{"n_layer": 9, "d_model": 224, "n_experts": 40, "experts_per_token": 1, "d_expert": 320, "d_shared_expert": 0, "activation": "swiglu", "moe_layers": [2, 3, 4, 5, 6, 7, 8], "router_score": "softmax", "normalize_top_k": false, "routed_scale": 1.0, "balance_loss": 0.0121, "balance_bias": false, "router_z_loss": 0.001, "init_std_router": 0.0101, "lr_router": 0.000549, "vocab_size": 16883, "norm": "rmsnorm", "norm_eps": 1e-05, "tie_embeddings": false, "optimizer": "muon_variant", "lr": 0.00581, "beta1": 0.95, "grad_clip": 1.0, "batch_tokens": [32768, 65536, 131072], "seq_len": 256, "train_tokens": 482000000, "steps": 7727, "dataset": "wikipedia_en"}
Below are experts of layer 4 (counted from 0) of a mixture-of-experts language model. Rows are named router (the router's row for the expert), gate (a neuron's input weights, with its number), up (a neuron's input weights, with its number), down (a neuron's output weights, with its number) and show model dimensions 0-223. Each number is 128 + 24 x the weight over its row's rms, rounded and kept within 0 to 255. Numbers have three digits each.
Before each expert's rows: a language model's description of what the expert responds to. This comes from a sample of Wikipedia text that the model never trained on.

# expert 9
It responds to: Table row starts. Pipes and line breaks opening or closing table rows, markdown header divider lines like |---|---|, and section heading equals signs.
router:130070141167166149128140125123132134149129132152099141151124139126148069172142150114142111122155119143123136138141135115122123130091130128117150089114142125156154180141108113130160125149123176107121122141150115149135171143175108114171105096140103103101117130116129166062141156117175111132124087152123134148106149134121129161108175091148142145170113129160081083127116127131111136112141085102110120141145120170127106157102114176116121109058129105120124174125159103128137125156120142128099135162126106130169129102124124112165117111136089145144170118111113096176142121138110146169157126138155133111111091132121130125124134079097061115131145131145173130127100087105135085147135
gate0:053161158131137171124105130133164109143149131113152118115113137130131145099099156149110134155119121097131133117152115167143151090128098158114121148098189080184076116132090158149107128137107153122132137126139138146157138085153098156150091105125129154137105151119136111158120166162174114144090145077115121145179147115117102100127141125099174133110140139110136107167154125167135146127150144114155110149098162122110136161101092136129147119169135092111103155180116123098148131086109119169115124117099127091160113149133120114105129123139153132105124140109101121117161106081110141162110092137088113162129116126123103169113098127137093130161155101120136103122150147099123144150155
up0:076179111096155144095072137151180127152094170103140114122121153145149112108096199119142134110113126140137136109102146166133135166092130093119104135136159143166138115125119105146146125108121174122128124102152126143137128113155119147164105121129110180165131131120145113147148160122094149113099189122135084145167124153064137130142155152130176157102119125092109158123154155195168166112112126106088143107136168123120092132154109156138107118134128111133127148182150110108166113116106138157118129135121147125143090138163111166128117118136124139100168125132120107132122099107131158137100104150142103143109123132109103159133137141152152173139140151126126117090146166099123115133108
down0:176113163140081114114166107144085121138159110112140123143142133103120174169183096123121119128135130144116150089139166112114161102191109123158135118100139110150109143102144132096112115134124087128121133110120118109137137102088138129105126141130152124114144094137110127115127095123173134121121107125108147105108149127146129134104131145140101101088122133185124117139111073117099076117170129134091134134119132179123158094090151144097145143111121146128129118042127133121130224124133110118110095164128088125139155131090154103139156135124163125149091128139121121122142139138099097108129129100084113104140143118121162096147134118111149139113094092122125090183110115146154101131131
gate1:116118146119153137129122149149141106102160129149134110096109153129151127138137156135110161179152192108090127177122144111088159138133158134147108149140138150129117115153127174158112127109129099095136135146104176182124095143153160153107181160089136103146136109115149144115161131132154119106109120138082116137119144155187121112108106158121154137131172117156174146130131127141135150129129131066095116104157098104136152138129143116107146146154126090113147107106104173119110118164096152077135159111153144087125157174138205125101110132143145129136093137107110132161135140156125099150143066099092145127097082130099146125112144098142127138108106127107127134123137123141152126131155
up1:127124129130097108122128116105088136126101134104129137134137111134115117100122139129131089089110061145150138102140110140146108124090107103130137088117140121115163158086139074086143126154118157125114106144148087078112147116102116136146095104158132118120120149163128139125081101137103102128119136118164141109164071102083127124141143083129092134099073160101077127118123144125132102133152134185175149171101156148108122121128109127109144121112132160132094172142153124154146143119166104167135123137104159146124098088108063124148130111118095136120147128128167120111127114127142143102158173152185115105172148148174130118128094130106145110184149128120142132110100125132101141127114
down1:100084127143148149154124167134106119167193134155127125108151134135142113146128121194116106115138136156102124132154104134098141146113124098175134087133145146126122111114168153170126121133114087113181152170137145153133082132169124144148165137130142127136148198153175126134140138152157150146131115154127136085129138149141095108127135104110115111103119124127137098145103122129130105128120115096138142099171165082162139119118154145110133076114090092116139168122145148120142119139142109123120137124146191130094118097175143097107119148132178129094124139105120115143130147119125098098074097153104127098114119171091159083098116162119139134132122135072158163132127120157134143113120
gate2:153150140130177110127109107177114150103122155114149117131131046134105105084149112092109126136104127107163159125153147111161129159149111161143137103113139140108112120130130129117101119128121139152149117094131132136178104136154146118137143119157125095131129170120139113105139134124100129095114117141103146083113154134116175148093098107129106127111116124152164093131114120142086105142121119177137139152151135165131139131146111111125105091133079113126106081137133104139152187121142111052109106122052162116112080131117110149142152100134119155114148080145132119080141127124155130150115121097142131102134163109098128094116094143141127110128158136092134170175121107170147169150109
up2:111113106108157104136108150135130152103155134134134130129078116127122123087119126132074152136086125155167115128101131131097100112113126158151131120135142161111103123136124114159169129096157119137147122122133129126141157118122155159096163109113113123140157157148142135174114104129073103093111143145166145111102127100147163146067081109132091140123115138097183103137119129104116114138123140146130123142147147119158139164194136126101108102126107146108121092113117107131184157137151079044164143122086111103103127102158125143104129120117144115113114127161143148106099110135133113121068128137107122156085157093098111079131129141128164124134172119130094137122111156147088120099084
down2:116110152170126150113128091108132113124099127092148126142186160135158126182124102123132120131116132105104159157120127139133211114123142109109142146124103090145123117122166119116127107118135086130083152175118109174093090139131165137139086140155148148138105126095159131119133125115104126155143105113120142169146111126130131105116180140131130125138155078128150093106150159136126151110148152107137127178103132170084127133108129125165129157123117111134135108097142153179132138169088110137073100136137146167180111105101105160104160109166106135152109108133152112137154145132122136134126179143180101152168120083155100126102147132102122149117092129147098130138154129120098119139154
gate3:166114186161118108148139165097120136113123149101140086121129106111138162131124139142154131159126118109149136155125151137114156086130150162097114125096160139110121125117111153139114151168127127116157093120155121159138159095108135134126139095117139079156150119126125077126155151084151171141148102122142077124085125156124114133160166141130129162148134103085150170162118165108106138128153095088176105155145162134136130138120107151091116116137148139106123150063137112106085125149164112142090112127153180126149147118135125121151111096118104141108110136088108123134120138127169129119148116119088122139131135141095147100083100083147104156109104142132151091173107119157157140139061
up3:158103183167124117141131151097123130094132151098137068126136116113101146118144133141167138141133137104135098149132130118130188116139137151084112137112152126095134109113118143150133132149120105102160117097157126167108152101093136135120130074112113106159127104149130098147164127093162184156154114135128048109098100155144120133126152133127111155112147102076123160140118164101095133138174125098149079153150150161122110150103116150072126118125133173107130169093153124111079123148135104141100101109124148123160124117130128125151139130116102145137122146094118141139129143150180128108157130131071114159145132120092154113093108094139130141133099100135148097136108111167158144115086
down3:089123104074166116119129109132156184107148092093145157118170149168117109120143151132118079133142122129128112111153136143154168156080118101155121131143125133139126148152124090142166093150102126142091135170173136112112075120148122134120139134111113133067135123130117133147107111106112133092104117119148173130163107157138163143137086131110084130086118131167129153116099100181125130118122163129091153114171119129119136128132138119125115080145147088136145099128163127118162138121105170127100137114078117112134137093151114160119127155141166137159134161163123140096116148148117122155086128130098105144121113095102119136158136165132123172157128109176159182120160139135113089127139
gate4:130144103117132108108111122134143092120137160127117112150130150087153117117158139120150122138166155119129083127136132172099117125145186152135107129099123089139134136095170110148116128153139175135116110151092169117101179114152149118138092146101139110144135173093155143052113118093118159125144146137124101098122093137140161124109113121085117141138116124124120128163134133120137126130111150099092109119140126127142062152124125118127129103122144100161112102178171078110163152088160126137102117125133139136142146112173109119163119134161098085157127164094141118086134145106181102092130132162110093097188148163102124134132154144136144129108140112097097143134142137114093153178138
up4:130114143134129104115145128089125144098107103096170159144136158135117153113125124149057131159063103128142148156123117107118128112140076117127146121109118144140142121129111146084150141126103127109164100129170106139148073170136108107090135138105104166128162084150146128183112127171133118110117166127147133147121132108115093096161106138141134083115114096142122128073135135119164097124080089179123123144089127119132156098124120129129166136145127130124151141128087162129060104142094145121156122109151128126149131166117189120109133100118166161107135124179091131177133107119113162149094165133147141131113128096139131124158117127136100125087134125168127144132128139141167113116140
down4:140142124094115120168134117095162120109108144135145135111123118132145114141114138160127129163123140120077115137137123154129115119146094117123126118135121139136130134141121077105139126173109187161111120133094116164103164119109143051088130138105119105144132129101152128127076104127160139127072168116119142147129090154151153112156140122150125109122113066149084132120123097133138153109100155115073112132116179178133130154087116105153137104161102126149124128194082122123156092116140118133124125128139121170138116109162106150177123121170126097161150162117121117129113121082153149100118155137111128166121177102100127106101146125137139111103140108168147116149142127143077153171097
gate5:122139161107106105090173164129131137126152151160152148164106142116133150117101157103169142131128141105137160121120114153140090124089111145134094119168175154104167163128099141145198102122103131137136115140129146149148150150093127127108114146119157093124143150122060177163089158141094159122095115125112176058127125146110143134132116082137125118119133140104125166132135144165138148125079135130143137157127140126123106134140146115129147121165150177119144156116128091096119118080159169119138117136116092130142104110136124090119153095116176174124134106114107112157111142143101126115126083116142104141075148095111069119151111127082112142123143121087134131099119131136136120112129
up5:106096099101127171173131115136120136103119140140123101099158122150157118151146138140103120142141134143102119124140151128129146150128135104139134150116078140135117091129166110116066144118166131096103118103165124088121119119147138111152123117126097160130080099143195107116130121121139124106150138135157085186122155095132108110136161150114155107108120115153130100098166107076101115130142129141095107071116118119136156146112089148125117163095145068117150111125120184124159145156109105138135153129109166144121159166127138149109104161128068115102130166148144137085120115132158130143152174144138170102160139145162191150145168137157143098129120120149124149125136086117141141128114
down5:079135196087147150160146125133141159141152124164132135174094157107139160142137145105147142121140137203104149112104131159120121144083135178148118124153171129140116149088131120131164122118095124132096117157120141122152112123102120142113123112127157113119100096110118179171111131144116193119163116095083146120126140106132141109101109153135167120125112111138121116136164138148099143146107114099153142154110130129137124145170186089137158133127105156126145181129105142137125096108181171092145148095115066111141113146114115104110153150156099168086104118129138152146143130137103136156122117111093143109105127147160133146104139134110104136143146130117145144160131136113129166084167
gate6:121137118167103137155149166110110101195163097124140143162123149123076112137116123091092104128143095135135123128118151132115131110115110130084135109132122130101125091097165113116123132125133126170115108098126119104068134116126133158130120112172110125087131154140108136125138126108152165158138134127135137104151118166122098100119145135112132156145102114114129166122156145144139102163144124139086150078119140103127171123114078138090079146130119108170086150139086191069120143121100136150096121125090108107101122118110103114138195104127109111140139144126104133134104157186147176147120155119143152136142092147116102162089159134132127129162121160138131093131091144137130083149101
up6:103140114161111116131133148110111093156130116100120119183118151130074121112103137084114138098176119170139147139109159106121173127148102103128144117147152125102150125110196111122155150141137175155139105125108127119099109120138148159118096138130094165116142143139114113123133122126120180169140104135134104117148086182109105129128141140159138150139079130117117169120124131172101135152121150106121137095157122105111158113118104127086082125120134138159112119156089166092126106120109127146090136125106117123126128125119106120153187100105159114130109176118103164142102114174148152168122155133116156153129090147098069161109163133124087126136119164155156087144094170131136116129104
down6:117118095111146085130124116129147102079096177075141099120165140101139146111131094109124148114126123109113125131143109098137161174153139116143168101160131179200146119123133142133097125121139128091165144137121171135203128112141106096134132096150120107129148137175150082138142166135100119065116096161092119121162087130108124140143153129134160148178103159131161143118168171133118126114099144150145144170111101130098133146116177118140103089121115174103116101129161096173125105112153122122120144121144125121148108120138128115120117119121133117090114119140152114122094115111134099152143171162114128156117096096117132126124112127111134161141159171152103121147149114118095158141122
gate7:156141145147107131119161134118109150160121176095121108137107169116143121118166107129175133068118079108121111151101129141116174098128135141146154169118131149109149128099124112097167110141111097126065083185133124130141160136125151127126124134122141158081171082128114133127141112150120140104140130147145145127126134139134137091107149160115118136129160098157150117133119138147154146149097131042123141133133160128097107168081119125106182116102078144160127137087168100106156125132120138163138117143167127161152130148134146109148111096100116087089107097160155131143106101115119133102129145092136113127120132143142120117120147125088167128113157148174085128117117127144157170129153
up7:125137144124053112103135098115106105135136175100108113091126160130113136117160129125126099121102121083131113130090103153138196113126097147153132167133132150112112150120132120132156134166105085121093081152129119152173157154127137128150119119152169176099144101090104156115158111124125134135156102133144150118115133149145144101095118140126097103145141117148145129152130120107145114139099123044128101114138130140067119133098138124125174106073103120122164091122151115118132089163137150152125135147148166129148119130149133091120105101110122087122139146168120155114132089109130163086095122083109102148093122118103130092124147093098138121105174142154112139133125095118130169126149
down7:148124118150123108112134137127122133144128077126140137139187119135102125091138163163091127151118114142114126085061119159122121136158116112159121132079134112095101124134129120144161163133121118085191137119133173133101135119172135114125170129189117084118063129119106132126121124091146123113121138121093098142128150132191120121124146183135106077128087128117166143134114156108130130126147157115142083097119157133094113134140187121119113123131089126132138113145149144132150120143104144143139127140120124135148128103131124138114111184123142143139146153127056167136159098106104158129151105134151103088122082105103142098152138155141136160117123099147125124162173113121159092154151
gate8:104109143116103136103144105135163132099127148129113123140137145148106136126073151080129167122158125108137150156128110135146121175127079122111129137140134131136106088141151146181116140163101108123079167151129092126097104135141145147113119112107156133159168140146110108132111151143114162126115150108117118093154155109116173078112128163132159125075154111097158139103107131170122096126112150135190110155148134166116156109141089111107096133131145118121087134127101132138108139122123110132102147171146110136120150130103124111182082097146110102128138126129151112078186108082109125066165105107146127147078149097099135143136111149102102094161151128129108166121138143148102161141127
up8:164180152130156102124122108097099121141115134123130140122104130096135134132121129179118119141103130135125138128113142146146143102117155131123116119074157121147108166133096086054097104096169155112155106108124147146140167124126112112188127135123111140152110168104148172121129120129153115112133113136165148113084094158153091177126146098115125137180116144152105112122131122112135137161114117147098120113109111131176119152148146131122158119123104167139143129141140090096141137141157133127142108103095149116138132125159161184076163161101132132104095149110119113154109130159178133192114129132121138082181095159132125124124136120163151143114124163158182119137127114079147096117120
down8:057126100111099134075143091099107137147167116147094099102152115137103128148104141157103110158131081139172112139093111143145132119108158126164149153109149109124188134094130106116120160108113126085114111130138123135157111169128086083121171136129132151164107128119157095156135119154115147123100167077132130086099112127140144115141157148099163121167137163149147093110169110094145131153129120173125117169141141160139126154146074080119119110106126145120116137121069097129151121121127113123104149113117134151125121136137141095129116167152166153141097112119138106107128122189156137140150137136114154111171126129113155114180095150155142127132134162127129153125135083105153134131132
gate9:158144139112104139129115103128121150125118130138144161138101122166109092104139120183069097138173136072130122095118142112114126142141121112143160124123135153119131078103142119135084134175105144153129137155142119077071138141116125157137129121130109164116102111160146144101170138095189149117147158110119133137145107137160168133136131086109138130066125110115138153134141154148110176064139092094094144074113131117171178136167081091140130121079104126136111128139139128125137118114110149126120099134122147163082123130104132124146117118119109112145099121095128133155170154145112139132123142153091107105114124127160123102153107124178151116170116139135158156091131090143114134111100
up9:118139094102114119111136133135119117093170135096109148125121144130192118149096146135134138145140122162120108118112158135130159123106124146145117147133131128077100147150139102154132150064112091141140094135062147116101132063184174097113110129134112132120141116147125121176093111148087102136152084164142127117087108147116128120091132171157120123143138123135080159124118143133090151136121116117177153170129119160136111140148117112108111174137095136116163131141142106157129129156138109140148133161121131114139153099166116125123179122112174120134115112078123107102108134078114099113161140096134147125140089135117105208136105112083153145103139132155124096118129135127147098108115
down9:170161138128117164096148091107127172128131132129153124114151137198089117140141099169120153131152104140152112111125160075136107103125125123175113173140149182117155096137129151135101130133091133148173152121107133090144111101138116134095123153144110127138115110102143154150121128050152119141118120142177129145143152174159153098095163118138162131144100129114116147147192138137141143128102124082171164135110127172119121129174116121127133130113149136119111133104182115084108156099140132123103097146080115147115112123108118161157129125136118137145130153096155117100154108094143137121081140118092111148114108071149109141139109133108102153103083105133134170128149128120129119130144
gate10:116112105139130152105135125120163127153124167117148122124122171128163144109104137132101160163096139165086181125124120101134167122081130133149173133121102109154108120135145094115105159116094109108103097095134133137077153118104117083123100109159113130127114126111143167164148173103178135115148095100128092162148099114131141126163101157117115082131179124088148108148151159113110142146177132140170127087120148165120110109163155156122126130121118125115120136133108193126165112076151164152130169150073128140120150121090160126129136125155119086151133141149111146126107144113139111130090150156144114096132162122124093130114170101154134142133134155132105124148131110106082114157136
up10:122151146141090124147152082140102128112123071137105117141138099153109118155115104138141126066104109071124098099108159125107112166136115159117090112151126111116131133136108127119141118135157110158124135166119132124164120188121140172144111146115123091116134144165099140098080128116092137154097135141176142105111137138132093141113154103129134157147124158155123125097114112144119100070091100120054136161148138125136151126104105099133146111131139155132120113123126076123093135136106115129146066112168120152136112122164142087125094101114146124097126157130132137103152140131128145119168093109140111154121112122135177123135096166141073116114127138134156136060161129120151151087097
down10:122111134121158127113200108125142118099133115156150151093126115135118144133133178133093115148142118125098189121155120107117144138126127143091120112139105109125098093078136150149158130163143125140128143178107116101119148153098134121111108110126113107115145103108125161132127160131119133200149100116155173120113140164110159156118151160127121129180137117090132121128123120081131161161109076135145112153145116161144160138095141098103115116157157115176094182126108107133144066079115128117163097155129090152125128159112118083111113121135127116158089163137148146080094166104092116163153097138130144095109115159137114132117134125124133128136168119117114120071138131107107143114132
gate11:131149093103121134116142091127100128162127165125117098149159135130180162104109133147166146136127119112135145145116119132161135141108117129148153089103116128128123106143116119164116125117170108148118112127094128166135068130158124150132136111120123114140116107127109152198191102169156179144145129105098116100068091115117130109133141109110191132137098131139108129133146128088122110165152161128122108141097150164118119109106127115167163098164103106101139141141096111106133134129121162124143156146079162136145147195126156161125138117097148114147152126141113135115143142148142198145140083185127099147135107127098166117076135097141139126122141117099126167106139154102105139132145
up11:124165142115137164136135080081098158112121132088107099142112163106133148122134115133132117091109147119112178122116109083110142124135082089144164145123159129104118120124106112116102150135153124131165148105114094117098088123146130167177116118134191150102123106147095160153139125147075158127138130117163136124114117155138131155115137152117128114128105125147120163157157140138148135156126166154171137136123142153137152125144131136119109143147117140088135125128110167183124170148165093141151115172123176137190140140069115124111110144077156130136143178135106140119114121139099182148145071131144146137139136109143112163132109095132093149134103154168138176112113133168103127128135
down11:092091095137157099135115112117158128138145174104103153147160106135152152105103137120107158147157129102115080125109125134113096126116122090171106098105138187127125134130079115120161103155110123125100134108153119136097144149091137131151086124161123081101084148117151106125121106119105086096137121147128125123156104157135136101139107161135122075135109110132130126096126096100138114150144111103144087129149177103124102124117148123174171088167117117106136147117161140141129110113101132105133142119086119111135138103165121108114138171172105142112102093121181089124152075140118113146093163102109123110100158144106120093091148145114133098138142099118088093179129111103106136162115
gate12:112142106123097127124127123115132146170153150076111157140158138132158093149103133167127110115149109106185171094130194133131123123154125137140180138125129118109149150099112147129109147105121139159112158121150112094087150177116108121124134146109126091132106108148117111106145130136099145146118126099115130107116075151135123158169167118076104150107098104095131134156066158125101143092132117128145142111144147131102167125193130095146133096084123097122119147131135126137131123124168154111127150116146064145163101138086162105154147132153114117140141119118105121163123140149155078147128094142146112131141090148126135081131146102098114145175121136128162110131168096159122155118091
up12:142123179148148144106144144123144102103096112155130094129100098145118134119118152128116118144095094176075100177140089109144131153079107157074117127110146143144114109155118094120156127130137098083154117114118122162174121120111184141134121094143130128085147173118123126132093092112161108157138096122172116131125153118109135104110101105157141122178171136172094140101140143117107076147156126140096133167114093116158135124110128126120130126166114125131133139148124137117126128124111127169127122162092178115104175129157102125129085129137137112103140111121125164107127118087113198132128102122119137128161145084127132165102112150173119118082148153155096128122110158092130104131134
down12:159128131154112182062125155146127158107131178106130103113124116134129128103185131145136160144144142099122138095093131126110124157128110120110130097090137128103150151109110120133092134107103105104115091135149108099147159132101164150139134117127143115122120145179127131110134090141141158169147093144131138097110130111105130096160164109078123159128114085086108132146077150116083105096138110112120127117108115150128137104152158105146105100100111097135153209124152091134132137132141122112096152122128120153112154115127133067153128130086111110132137168095080142161121077114103137080105099097125127092164103107121129099155142096168126088126154123138119137151124128135135106126094
gate13:157122086174077154123104126143108098127131112115145142112108133078123158167133120131173092124103161139149093058093093117120115150146130102136140101125128075097117085109119168133138104147111105145135131077138091112123115119119156157111123077134114160148135131174139136128137138108084144104116121124078118158118126138084105172106145142126149127089122144132095118130159105121115110123123113109144136138151142135133165155119088155147109168116126116140135136082114136137106099156130114166083115140124078102146099153119142103137140130165131121107083143139103134123103142164123163099103111137180138136122145120088125082150127133114163122094175108079075133148154137128122127146107
up13:134117145077159105168098104094129142124114158160122122149132113148121130112090150148115181141169097123097105122110105185096116093095093171098120112134105159123129133167117110105108127092116169137156147151100127144115116116115114122129151174136095117139078085094102149120091114149161130129103132122131162101134164120081127113121105116112145101167113099132112110083107129121098151127164142116089141104086063155181102125172150100118123105153115115103121125159127142117134144162132163090134161116072179120115157127136131161121120152139113142138169125111153120169108135128129116122167139150088110123122132109141148143139152132134142125117103125161148129123099138110130086095157
down13:151152106129096124122152104141136068128128113161137134116110127108152127082124169114142106121073108180129109188160115103128114148139155097121136122101107127094142155166140151131132110139127143106092118084147137127108100177107138117125104143116114114113135137127125102130159088174130078119144160117143142161139102112084130107126122111070139139095123131100072123170127121165116172105135106118103127106162079148144137140145141153149148174115125120170087099130135133155101136088098131139095135129169115083138110162124172088146134167152103215098101133129131116125145119124124107086149117156123129112140113143130157081142134122124132132129125119143128142167120099124112128157139
gate14:123132168093119119114138132113141146085160098134151116169140112142143108142091131132086108122178082132141067119161119152182153096143144131099124108097154065114133155102113126184092140117126111155165114139117151141131112121114135140080130138126143102131105156174138146085121142107104120126170133124122141119144110133121143125094137163128109100079135137091122171136162088139107154145107143109125140138147154096104133157123148149111141098114144128130130115151185078115118106146138138163128110138140158076138142097168121123138145159133116136156145112136132125129144145155146085112126158188120164102152106158158108118142100118147130149095171145183147156129165132129122132178149
up14:131120111107131072096169124170102105117154113142134124140174127150162117196113058108095133122079157108099110173137123105095129095128153175160083117117117135143147152143164144172123172072135096116161103125170174135117117135184122119107164102161144125115103154106163098117161108100143085153142139138132137117125128134125133126100133110142104140119133156155101129130154137138077136152104142167128146100133094132086154166119128135144113120156130135130142112088118119116100155133134128121142132153109094148145122098153120140115149103130136127133136120123126145131141138146145145139110161163124115123129119163146123124110124120134166136129197125175138183137151103138116121155186
down14:167157136130110162098147138126174157144117084116157109113144137137139172115126128100131161150124102144140127118180105085133148121155096134154114148121174102090123074134101133145153075137125118174181155146153126093125137145095096123143108119099109144145124150152137127133109098139130147149114116125132121133093160123150108156122132121094164177133131086152142167138143125127107145128129173099095115126101121123139107103158106115135112121125124140125111146122085111086126123116145058137120151087139069088141089112140064134106147163164103116138122151135184105122152097150116124146148111127122100121120122135159181135148104148131111155100151078126147095155121105099141160112129
gate15:110139147133110173122167156111167163152136147128153185150166102139134081104151152144147113135135102114135120118094158176127119162115174101105178128132108076122140101145117158101115147134115162101168138121122133108141107108113114135109151080159097151118138120113093133134134125105156100122092145107114100114093131107120124120142165168170103123116115163183106143104107107121126126117100117147113117074095111133172139111162127091130145156147105142120111145074097154098116194139103107112103128113135093131152097182113126120171106163119137100108125123128124138087124113168097120122148134123125137101121170136142158146110177113125155149186119129115111130132121105153139150123130
up15:099128149134125160103161163139142156122158163119148150133157111171141113124152111150147089150123094098142124101092171148116098148123169115128185132148102113137161099108177173114127152126120173113158148087137119116122120109109143152091176092134131130134121127098124130106127136107128120131110139122111127123101132151102153121132168172116103137133138157150079161107097150110105162146100148103108143098114105120155120107117135101105140130118143128124166137064107172118110156107099154120144149107143087118132103195111139144154139127104128113098112137167087131095125094149139143134159136089112158065127158139138130109113162144120145169177122156116090100134150131176158143129133
down15:116100121168119144112122142158115158184145180104123156186146130112142106140116168129111108094089116129114143142186096080084086110135139095149150116110120122146112106131125158100162120111134115167163112118132154135134152128160086135140143124106130119127113063119130155140118151121140131121145124123086109097145119153121120144099112130133142153108154105085138162134168158110166150146096115116159138172109083125171137147075112070094139105125112142115119122170148127152123127125127110148141149101101143124100155122135117122100154114105101153115089141141114128117078149141154154134137118109155123153112144107112089107145138121055149122119138104119111100181151114147099090151147
gate16:126169108174121092132145126154157149132113125096147111130128145079122126140097133137103100136135142080125158115142084125129132153103116097128095165131130139103107139156133104142133141115159127145116097145138058114178130093128158089109130135148114153140121114081129140101097148125131133148151104125102171164139132117143137114144093121137082152138123131120104117100118131089152123096113137128108126167165079132139118132133116122108098110111128074138145105131132095145163167091125068133127085101110188125153156126124090147114123120120119103095100147119103161114099144155155129106151177177142116142189101148148117120135110124116122142207132136138158129132102111171158099143157
up16:122132118141156114104168109139168127109104097093133108142101138093127152170115134120071135156119122089105165120127094135126134147125123100163084163119124136108129114151111130172112120141152111140126119178097088138180104102120155103144104141159134180113139138072137112106090136128111128100137118105104155178111155105135107138126095088122096122145133170130131090118131122105146102118095132126124103146142073125108112128096107162076124127102134112106185108158135125163144136094107112083115096115097169132165135093157116159098107106126119106091120141089097111098138140162133126126159142177134152118161110159136118126119108124134137155164121144137166123154134113190128115155117
down16:157129123114123141154150095179129157057155148102126105094150134125159134153163132115177119103136106114143124081144130125135098152166150127109132146126134145099145154116136173170121160139127162135140133148099111125130134151176130127165144107137137159088147087145134118165122115155144143123112132120098152103106099101150128163138115089137062118093115129137121137140092103136165195145123109176142141141113143103124144109156133167100140125137116136148111142108127135077123142093110153153163086173180136133103132108169145106136139099142123127112121160112143097112140090098136091125147142157086104119172146149157102148101149158130142121148146107079088143115127116123102164116127
gate17:163080085074134131122124133189123139138113139169127094102129081144084162126166110127106119103113119115153106142202086140117140108138132137147111107136129140105133137122117121103094119156064136148144149119136115172124130110108085159108165096121130089130104107186149152088110127145134133139120181093083094157134150102138135135137146139099141118140082163097094131143148126129127105135105165147137131116094150144098145127147106101125127103102102160113117134129125091112143135111166134142165170082121139089140163127110158118122138123149101134126131134120145107159113098072112121113122141132133119141095156142133141134159107077133136082137122159088121148148136118074105113132131
up17:140075082139116106111136137141137158115155127160140128107077130093089120080162153175098089129101121140143137128125061055080134127128127106149132135120091133133131128139112106127125114148112110154077130111149133127129156126139143094105146079124136115131141157129090152100150107124137153134132091147131090120165151142156107140158133184131172122155133100162119113152102139149120124145127183101134151090144103119124157128121115121139139131116125160116141131103139144160135135136143183119120138126140170098110138135142119095091105110145098136110114114133102162111127110128067127087128151121127126118104164093123166114123120137122173165120190141087132117156142103158148167128176
down17:170155128109140120112112137114151189143122132083148110126141110161187133175077113087149157129138135102151128128118158111135062112119154105118130132142183127119128137104112119102139144120118145126110150128122143113097099129133144125150156115121124132143147096126142091108167137099100116121145112132162148137131101117153115105138147106129121117102092102143107153108121051147098132154150132124158146152148097144114152133120096170119145099147109146124106123121111111046119150093147059131139088148113118128112094125139132145118086128171119142085123139104159135120159118098164121139087126102152132100154103122126118127127143143128144098174126069096103161125113145139084139089092
gate18:154096154123132149134095152174112142116195125157106141094123132156115119125159157084139080149141113164117106144138136130152159121115101130093088191162130085146130148133120113108137139108131134132131115128093137135140123165121083130172129165146097114175151152121134142129141109121117105110125109123118172119138121137114180139119103151140102087164144128110119114135108155126114144141117107094122137125112150108116176121172147119163095102096132127144140133142108082125129120143144106135123147170076121167110123099119145130160120131135102120128123106179075121121143088145155129145122147086137128107135175080100117147158100107144097147137172129114106149190168111106112097138184
up18:107119121105157130129122139141117132136183118177089135107134177134115140121133137096135109148149127131121116108137097156125113104146102135096100179114119078104150114108136133121097152140133125129145101112114125138149166163118081127172119147166117178135118146090111159099142158149132125072127115124135146126136117123100173129109130098152140085173152149133116110141148121122175139113130115106113138131109098069113155133181153100145112094097125113138148134139144099118154143138108095154138152167087127171087130086141156115172159134152123119133132146180098142120183124172184152150160148109127115094135152127084145118144104100091125151124165174121124144171128115118131134154148
down18:163126106147130079134166145089116126132160124096117104103132138146081143125167103172150136116162165109135091174122088160133107132145140147135128130185147122139154144135099137153096112170108144181126152153147124130149152145136136139145151111164110126082118112139146137137128103097110139154160146110108117143153161119136091139151132105151123139175089131101123149126111140109133093124096157142079128122113105156105159180128113139109140114120124145160158141127175133153121150138097121084112101102159152114171130165156118099116153124121148108111129146109146097112073156093133142115099084155132115158099128157169120135142162154153119117136105097140154133101138123115108186127060
gate19:133149154115145143095124108109116135136108137117124175159123157148105135095127122149116136129068151104097126140134111100175190094085103146075092136105143128127157180124151092151161115099159123080141112095138115101124123125166149128168086119119142119076150148121145087115166163162175140130147129108183158139077109088097145114094127161119132121094136120109157115082134131129146104181122146101140129177149132130127140099105116116111158122138138121111137148112120152109089120109113140143122135089134164117108117136115111144140128140135151113132125132096157084091107116073131114167129150150110091156122133135117159121111120131134178131141148120152118127160117131118074103150140
up19:133128096130101121149107165148136142144126097154147139104106079100157120133104108119104131117160111143162088109126146152100071148144102155141162161122105126124093098117129139113060139108119127178127140130098103155161151153096115152120140117128102155176139110127141161173138111136085129113101113129061124156183173169146130109167106096104111120147104138157146122137120145135116162086132138132121120111099128076117120101176148121165129141152085136175134095131162094124139133148102085126165131151148096133112152133139120108120152075116107146098159119183109150162157148141148152091117127137145123110148160118148125124146148111086113144120099136119132121106148116138163137129133
down19:135146121099137115091136154142133132119116122183125131163138145106135090112129107158104076105144086141098127122125099167159133141134131124098106166127093145135164111104133104118074176120150118131082118148118124138128135145142102113097121139110143130136142138143117150162145147163145095182125106114121128142150151147115154130124120100096140143134100106132136129091126087142107094090084137106146074166116099057135114107130123124151103135170130153136132133117118152101128143175157099166145155130128146177111145150083084090092113142136169116142125153133132155144112153105155122160098068124120095136117104122166120130066132082152138138135139113095130084118126130090156134101128